config.toml
balance_loss = 0.00267
n_groups = 8
n_head = 2
positions = "rope"
qk_norm = false
extras = ["capped logits"]
beta2 = 0.99
warmup_steps = 414
schedule = "wsd"
decay_fraction = 1.0
doc_mask = true
Below are experts of layer 6 (counted from 0) of a mixture-of-experts language model. Rows are named router (the router's row for the expert), down (a neuron's output weights, with its number) and show model dimensions 96-127. Each number is 200 + 40 x the weight over its row's rms, rounded and kept within 0 to 999.
After each expert's rows: a language model's description of what the expert responds to. This comes from a sample of Wikipedia text that the model never trained on.

# expert 20
router,204,167,201,191,149,123,200,165,197,200,203,180,157,182,280,161,193,144,216,178,273,221,253,184,174,234,284,210,148,279,229,125
down0,229,155,238,235,204,226,252,222,142,134,294,245,168,171,160,161,115,229,184,171,155,257,151,124,159,215,190,233,240,179,179,158
down1,231,193,190,228,120,233,270,185,183,155,282,182,178,133,251,75,128,216,208,245,193,225,230,212,134,214,221,178,170,186,216,173
down2,252,209,128,232,163,217,248,157,258,114,243,167,211,192,167,138,165,166,217,173,162,236,182,143,261,130,202,184,212,213,253,191
down3,250,161,157,207,180,227,225,147,205,200,231,212,189,224,144,161,160,267,187,247,123,158,218,316,262,220,200,175,193,257,231,205
down4,224,269,224,269,227,161,177,200,197,168,167,191,215,124,183,200,257,151,158,247,242,174,191,249,160,235,157,141,246,176,191,152
down5,173,133,200,164,239,214,204,167,197,191,181,106,170,221,161,152,203,218,193,198,258,282,155,190,176,196,193,249,197,229,255,220
What it handles: Second and later digits inside years, scores and large numbers, such as the 9 in 1974 or 119.

# expert 35
router,186,153,203,144,202,174,134,150,229,189,172,180,224,185,210,191,181,141,200,224,196,234,261,239,109,251,235,235,196,184,307,133
down0,210,185,161,271,225,179,209,230,156,285,184,206,219,138,192,294,116,185,197,187,205,214,188,251,214,144,194,251,184,153,199,188
down1,238,218,161,177,230,156,188,218,205,202,198,138,223,196,176,124,176,234,267,266,239,245,223,147,206,245,239,94,154,306,245,149
down2,211,212,179,284,137,168,107,177,125,200,161,161,182,192,208,183,166,192,247,183,270,141,275,195,164,212,188,219,277,156,230,172
down3,230,240,197,167,127,222,176,248,210,160,210,264,236,211,200,210,167,133,174,233,148,228,215,199,240,248,182,238,168,152,193,182
down4,265,179,187,237,182,208,200,219,114,273,250,237,114,207,200,183,211,265,203,176,143,158,236,176,113,171,273,215,231,205,226,227
down5,190,228,161,205,155,168,161,278,206,218,149,228,173,248,198,203,175,239,210,198,211,222,177,188,155,196,216,243,185,211,148,173
What it handles: Word pieces after a hyphen, quote or opening capital inside words, such as re-entered, Unicef, concentrated, Met, Rep.

# expert 40
router,210,135,213,207,187,250,277,176,153,153,218,263,157,219,218,198,210,159,231,230,232,154,217,184,158,157,211,216,176,249,242,174
down0,206,204,134,223,262,198,124,204,208,247,183,211,245,225,237,188,178,253,218,178,236,231,122,199,228,239,223,140,189,130,209,275
down1,225,190,220,214,261,144,250,206,181,204,194,204,140,176,216,193,189,200,240,197,234,189,183,187,197,234,194,175,204,186,251,303
down2,167,236,243,248,316,284,194,187,224,215,182,205,189,175,186,160,193,199,222,251,235,197,218,236,260,228,243,228,151,180,207,197
down3,148,157,222,183,241,237,152,256,159,181,122,155,208,237,136,165,150,186,159,255,171,178,169,161,155,192,233,249,179,175,206,225
down4,194,136,221,170,173,158,237,192,180,119,132,229,184,202,177,121,188,184,199,195,275,241,198,176,167,226,172,188,215,180,193,168
down5,205,194,215,240,164,155,111,182,230,210,202,158,235,183,204,264,221,247,151,195,155,207,152,175,173,254,188,207,218,204,248,191
What it handles: First digits after a dash, degree sign or space in coordinates, dates and scores, plus pieces starting hyphenated words.

# expert 2
router,138,186,224,181,175,170,227,234,205,169,230,212,195,175,252,179,223,109,242,263,255,220,219,267,233,208,189,226,114,191,241,205
down0,173,212,233,107,172,130,163,194,176,153,228,199,203,204,286,218,233,255,206,177,214,233,195,145,178,190,220,218,230,180,127,243
down1,181,224,177,254,226,232,151,210,120,206,178,254,226,202,212,298,247,290,181,206,163,170,171,233,258,241,208,230,198,174,164,163
down2,175,266,289,253,250,193,215,243,156,252,246,166,207,199,163,188,225,223,199,126,170,233,111,187,244,196,133,215,212,208,179,201
down3,152,158,209,228,253,248,186,263,182,152,187,169,197,226,192,194,216,134,231,291,233,210,127,191,204,202,216,137,172,182,150,255
down4,294,151,211,173,264,199,261,226,230,246,217,213,231,135,182,184,167,169,231,256,214,206,213,63,224,150,221,187,202,275,219,274
down5,231,235,246,240,158,214,172,238,125,211,173,203,222,194,166,244,264,162,128,153,196,244,156,143,189,198,157,219,159,227,230,194
What it handles: Colons, pipes, semicolons and dashes separating fields in infobox lists and tables, such as Labels:, Modes:, also called and named.

# expert 1
router,182,165,238,155,151,130,200,155,198,186,238,180,117,190,196,153,211,188,174,274,197,197,205,197,168,240,245,234,180,233,277,158
down0,240,177,182,201,218,201,213,233,179,204,150,155,240,144,185,252,222,170,193,217,204,175,183,227,220,210,168,170,218,114,220,191
down1,214,180,205,175,152,149,248,213,208,170,249,251,93,214,190,181,149,186,190,197,223,206,33,173,227,247,276,231,245,130,179,169
down2,163,254,167,165,241,193,162,203,215,250,170,177,152,154,164,198,230,243,132,205,200,151,105,244,246,171,238,191,207,218,180,195
down3,174,133,191,112,240,128,192,184,226,178,216,244,167,223,215,209,186,212,207,194,189,202,73,203,178,260,209,228,185,112,178,220
down4,160,249,230,148,228,197,158,222,221,242,128,165,134,127,95,230,116,210,125,218,196,267,207,174,285,224,189,182,179,206,184,196
down5,164,176,235,251,235,165,270,179,190,198,207,227,237,225,256,216,227,116,214,193,274,203,139,226,257,181,176,185,224,240,188,226
What it handles: Full stops closing sentences or abbreviations, plus line breaks after them and digits after decimal points, e.g. 1944., 55.86, dia.

# expert 9
router,204,186,217,231,181,158,200,185,224,194,179,210,203,162,210,157,190,165,250,213,166,146,230,160,149,207,241,246,165,294,237,109
down0,182,162,227,208,141,178,179,233,225,111,230,176,157,145,237,194,253,265,193,199,203,174,318,190,161,169,145,187,238,240,166,141
down1,195,233,251,213,107,217,239,220,176,200,185,207,223,267,235,205,168,149,223,161,195,236,242,242,248,162,197,197,201,102,257,190
down2,184,135,94,86,239,221,249,185,198,181,284,181,208,230,202,186,201,248,229,220,243,177,160,242,163,182,182,235,185,166,168,187
down3,197,171,211,144,244,92,221,168,171,175,255,216,163,218,158,175,200,216,109,177,177,210,60,282,147,198,173,167,221,233,175,177
down4,192,229,196,197,226,152,194,239,201,255,244,233,171,178,183,239,161,200,187,142,230,213,131,167,180,262,159,232,241,187,243,182
down5,216,140,235,179,150,158,187,225,231,212,188,242,274,117,222,221,248,138,178,167,241,190,211,196,212,180,211,214,207,138,173,228
What it handles: First word of a new sentence or line after a period or break, like Some, In, The, There, However, plus dash cells in chart tables.

# expert 33
router,148,181,226,236,162,171,215,187,213,175,217,189,234,175,195,145,198,173,193,173,203,223,235,267,150,207,239,265,180,229,241,154
down0,190,109,272,275,188,215,156,179,170,267,214,112,151,234,134,207,216,237,209,180,227,187,267,236,199,248,131,213,142,202,267,164
down1,239,222,184,269,214,153,217,164,243,146,126,302,240,252,238,157,172,131,223,162,141,148,199,215,166,220,250,143,213,144,180,229
down2,257,237,254,186,251,276,247,262,255,228,260,168,203,201,158,169,210,189,237,194,134,137,159,200,145,192,188,117,205,203,179,269
down3,194,178,258,287,223,222,161,239,191,207,221,227,191,185,152,207,217,266,251,228,218,192,167,219,192,223,230,195,188,186,221,105
down4,143,171,157,194,233,211,152,175,271,272,172,180,168,171,144,157,165,219,130,178,309,212,226,248,237,172,227,158,221,277,188,220
down5,159,227,221,147,200,161,207,178,194,172,179,268,201,234,164,177,128,206,148,182,225,178,146,175,226,247,188,218,130,167,195,228
What it handles: Second pieces of proper names right after a capital initial, e.g. Tasman, Tirana, Tandja, Sioux, Aitken, Ikeda.

# expert 32
router,184,182,204,207,141,169,179,227,131,105,253,187,163,244,185,145,206,187,221,281,202,212,261,237,134,233,206,307,154,252,227,155
down0,238,192,208,172,285,234,235,178,228,186,246,189,197,165,273,221,238,198,175,133,169,159,239,133,224,155,194,189,139,237,224,125
down1,171,226,178,183,225,174,192,182,231,235,143,176,256,175,181,228,245,222,225,222,233,192,227,218,219,266,221,216,168,192,79,198
down2,154,214,266,195,217,134,233,210,237,183,245,266,201,233,169,239,190,93,227,136,189,213,181,258,251,183,224,175,197,156,148,257
down3,187,136,229,226,206,222,197,193,182,223,226,257,171,132,171,209,148,170,251,177,160,274,223,177,212,154,146,175,204,135,175,186
down4,218,172,163,198,208,193,174,179,171,263,160,252,179,179,200,157,192,221,227,182,179,248,125,217,178,136,223,214,237,213,263,206
down5,156,228,203,178,204,212,160,173,245,151,143,204,221,153,214,235,228,184,155,190,172,162,227,178,210,179,264,100,234,204,215,299
What it handles: Middle pieces of personal and foreign names after a capital letter, such as J-or-ge, N-ick-elodeon, Lu-x-embourg, Ra-ú-l.

# expert 10
router,182,183,232,251,180,173,136,238,171,120,229,131,170,195,194,180,200,175,163,217,218,286,211,163,202,216,229,193,202,271,217,171
down0,199,248,170,218,185,149,222,213,234,220,188,160,174,230,188,199,283,211,205,224,144,201,177,230,183,179,240,106,232,122,201,223
down1,205,203,190,196,189,155,225,120,123,208,237,167,124,162,199,152,173,210,178,169,174,164,199,210,230,196,213,275,285,224,186,227
down2,233,181,206,245,158,175,205,111,213,236,159,156,169,161,223,232,241,199,220,293,238,248,234,170,225,283,195,186,247,180,110,169
down3,110,257,181,223,188,199,197,200,131,223,148,229,240,120,177,238,193,140,237,162,220,186,217,181,269,197,152,216,277,257,238,231
down4,198,181,253,217,232,194,175,215,200,233,160,202,160,136,213,184,258,192,165,173,129,190,205,155,250,209,228,203,214,210,193,226
down5,188,181,193,168,261,176,225,182,194,182,118,251,128,177,210,140,198,200,209,290,239,210,90,212,192,215,242,271,176,205,175,157
What it handles: Second word pieces inside foreign or unusual proper names after an initial capital, like G-ele-gaev, Ch-il-akapachcha, G-on-zález.

# expert 19
router,211,199,215,169,234,201,179,204,209,131,243,222,123,182,242,140,129,101,223,145,199,123,253,201,189,203,248,171,159,226,233,76
down0,159,192,182,225,84,172,131,204,225,226,163,153,156,248,230,210,154,166,175,182,170,110,254,229,174,210,175,246,157,275,223,224
down1,200,199,252,80,103,183,194,145,176,160,189,209,198,195,192,191,233,229,226,178,188,146,168,183,194,82,210,155,190,206,143,247
down2,164,139,245,179,262,218,223,159,186,261,110,215,198,177,195,190,229,182,196,179,204,211,231,173,162,260,209,244,249,203,154,206
down3,107,157,209,236,166,135,177,244,165,188,108,182,247,179,268,162,220,171,186,201,188,312,202,252,208,212,165,244,236,192,188,182
down4,165,196,209,177,172,193,158,218,298,238,169,191,177,208,161,236,238,281,156,224,169,204,148,225,209,229,152,205,219,253,194,215
down5,185,104,218,192,217,201,212,251,138,176,247,150,194,176,133,155,192,158,163,181,223,152,243,143,143,225,207,192,155,201,186,184
What it handles: Digits inside or ending numbers, dates and table statistics, such as 31 December, 3,500, 2022, plus spelled numbers like six, ten.

# expert 24
router,145,198,245,194,208,176,135,162,239,148,221,218,221,102,230,157,125,84,226,162,227,167,240,226,118,184,212,210,160,212,209,168
down0,251,152,202,236,186,201,227,161,214,207,180,131,244,198,246,268,139,171,231,166,162,171,124,207,232,225,175,208,222,214,193,209
down1,175,263,236,196,194,228,245,281,137,185,276,219,164,156,215,225,212,186,191,206,162,277,69,165,162,241,131,233,114,129,177,197
down2,172,186,200,245,200,198,183,204,253,209,210,149,206,218,154,267,179,143,224,170,201,236,204,160,219,259,213,189,160,239,225,113
down3,179,294,93,117,162,189,179,157,223,199,138,194,229,276,242,203,168,182,203,211,240,139,217,242,215,250,206,198,186,190,216,141
down4,208,296,255,212,199,229,168,224,162,240,208,252,176,133,214,212,188,197,253,209,213,304,153,163,253,178,212,166,184,154,122,183
down5,161,189,181,199,209,182,208,202,217,194,175,244,206,212,242,210,197,292,150,157,252,147,258,150,161,153,251,196,223,138,219,219
What it handles: Pipes that close table cells after numbers, percentages or names, plus word endings such as million, ed, ished.

# expert 23
router,180,243,178,202,160,140,154,146,168,215,166,205,215,171,192,229,204,78,176,223,229,286,165,217,153,250,186,160,200,241,257,204
down0,196,206,249,155,148,122,278,241,170,235,170,210,210,278,212,153,226,178,178,216,154,212,228,217,251,209,263,174,231,241,211,237
down1,179,195,210,185,231,241,233,183,227,257,155,209,239,198,255,172,180,198,125,93,242,161,142,233,271,272,225,181,177,117,160,200
down2,239,285,214,186,140,169,194,149,161,210,255,197,263,245,177,262,197,228,196,280,241,231,201,154,235,236,204,163,214,197,119,215
down3,213,251,213,173,136,195,147,136,159,218,211,136,128,208,178,184,183,201,174,215,214,216,201,221,161,243,209,161,213,255,196,192
down4,162,237,205,205,174,223,156,164,207,223,219,216,211,300,150,213,212,267,244,153,259,270,190,231,188,194,195,182,212,243,209,111
down5,214,203,186,207,164,191,209,229,97,208,162,160,191,229,222,241,206,173,213,187,226,218,245,176,213,217,216,176,156,226,222,252
What it handles: Single capital letters within acronyms and codes, often in parentheses, such as DAHP, FOH, WAV, C-Sec.

# expert 34
router,207,155,205,217,204,168,231,231,192,187,171,153,180,151,189,156,185,157,229,274,235,172,255,154,103,204,237,285,146,220,196,163
down0,143,151,190,186,146,190,219,206,211,203,184,252,240,202,240,212,213,171,254,251,165,210,222,192,255,185,252,184,217,259,163,240
down1,144,160,246,235,222,138,190,222,184,134,232,179,139,260,213,243,228,245,134,266,168,218,168,152,176,233,194,192,267,132,138,248
down2,139,224,265,195,242,232,184,160,199,100,180,237,247,187,188,205,165,249,179,250,233,253,196,172,244,190,151,180,226,203,152,226
down3,242,214,203,204,228,272,182,171,208,237,149,180,195,170,186,208,238,191,160,249,258,255,178,174,216,183,157,204,232,203,223,202
down4,113,243,180,154,228,112,196,184,248,165,241,252,194,193,198,228,207,177,207,186,184,240,87,153,266,261,193,187,209,186,241,237
down5,240,172,209,255,178,190,180,199,123,206,195,213,85,187,232,196,237,240,204,230,203,227,124,248,168,188,212,219,208,221,182,246
What it handles: Closing pieces of surnames, given names and Latin taxon names, such as -ić, -ski, -son, -idae, Gabri-ela.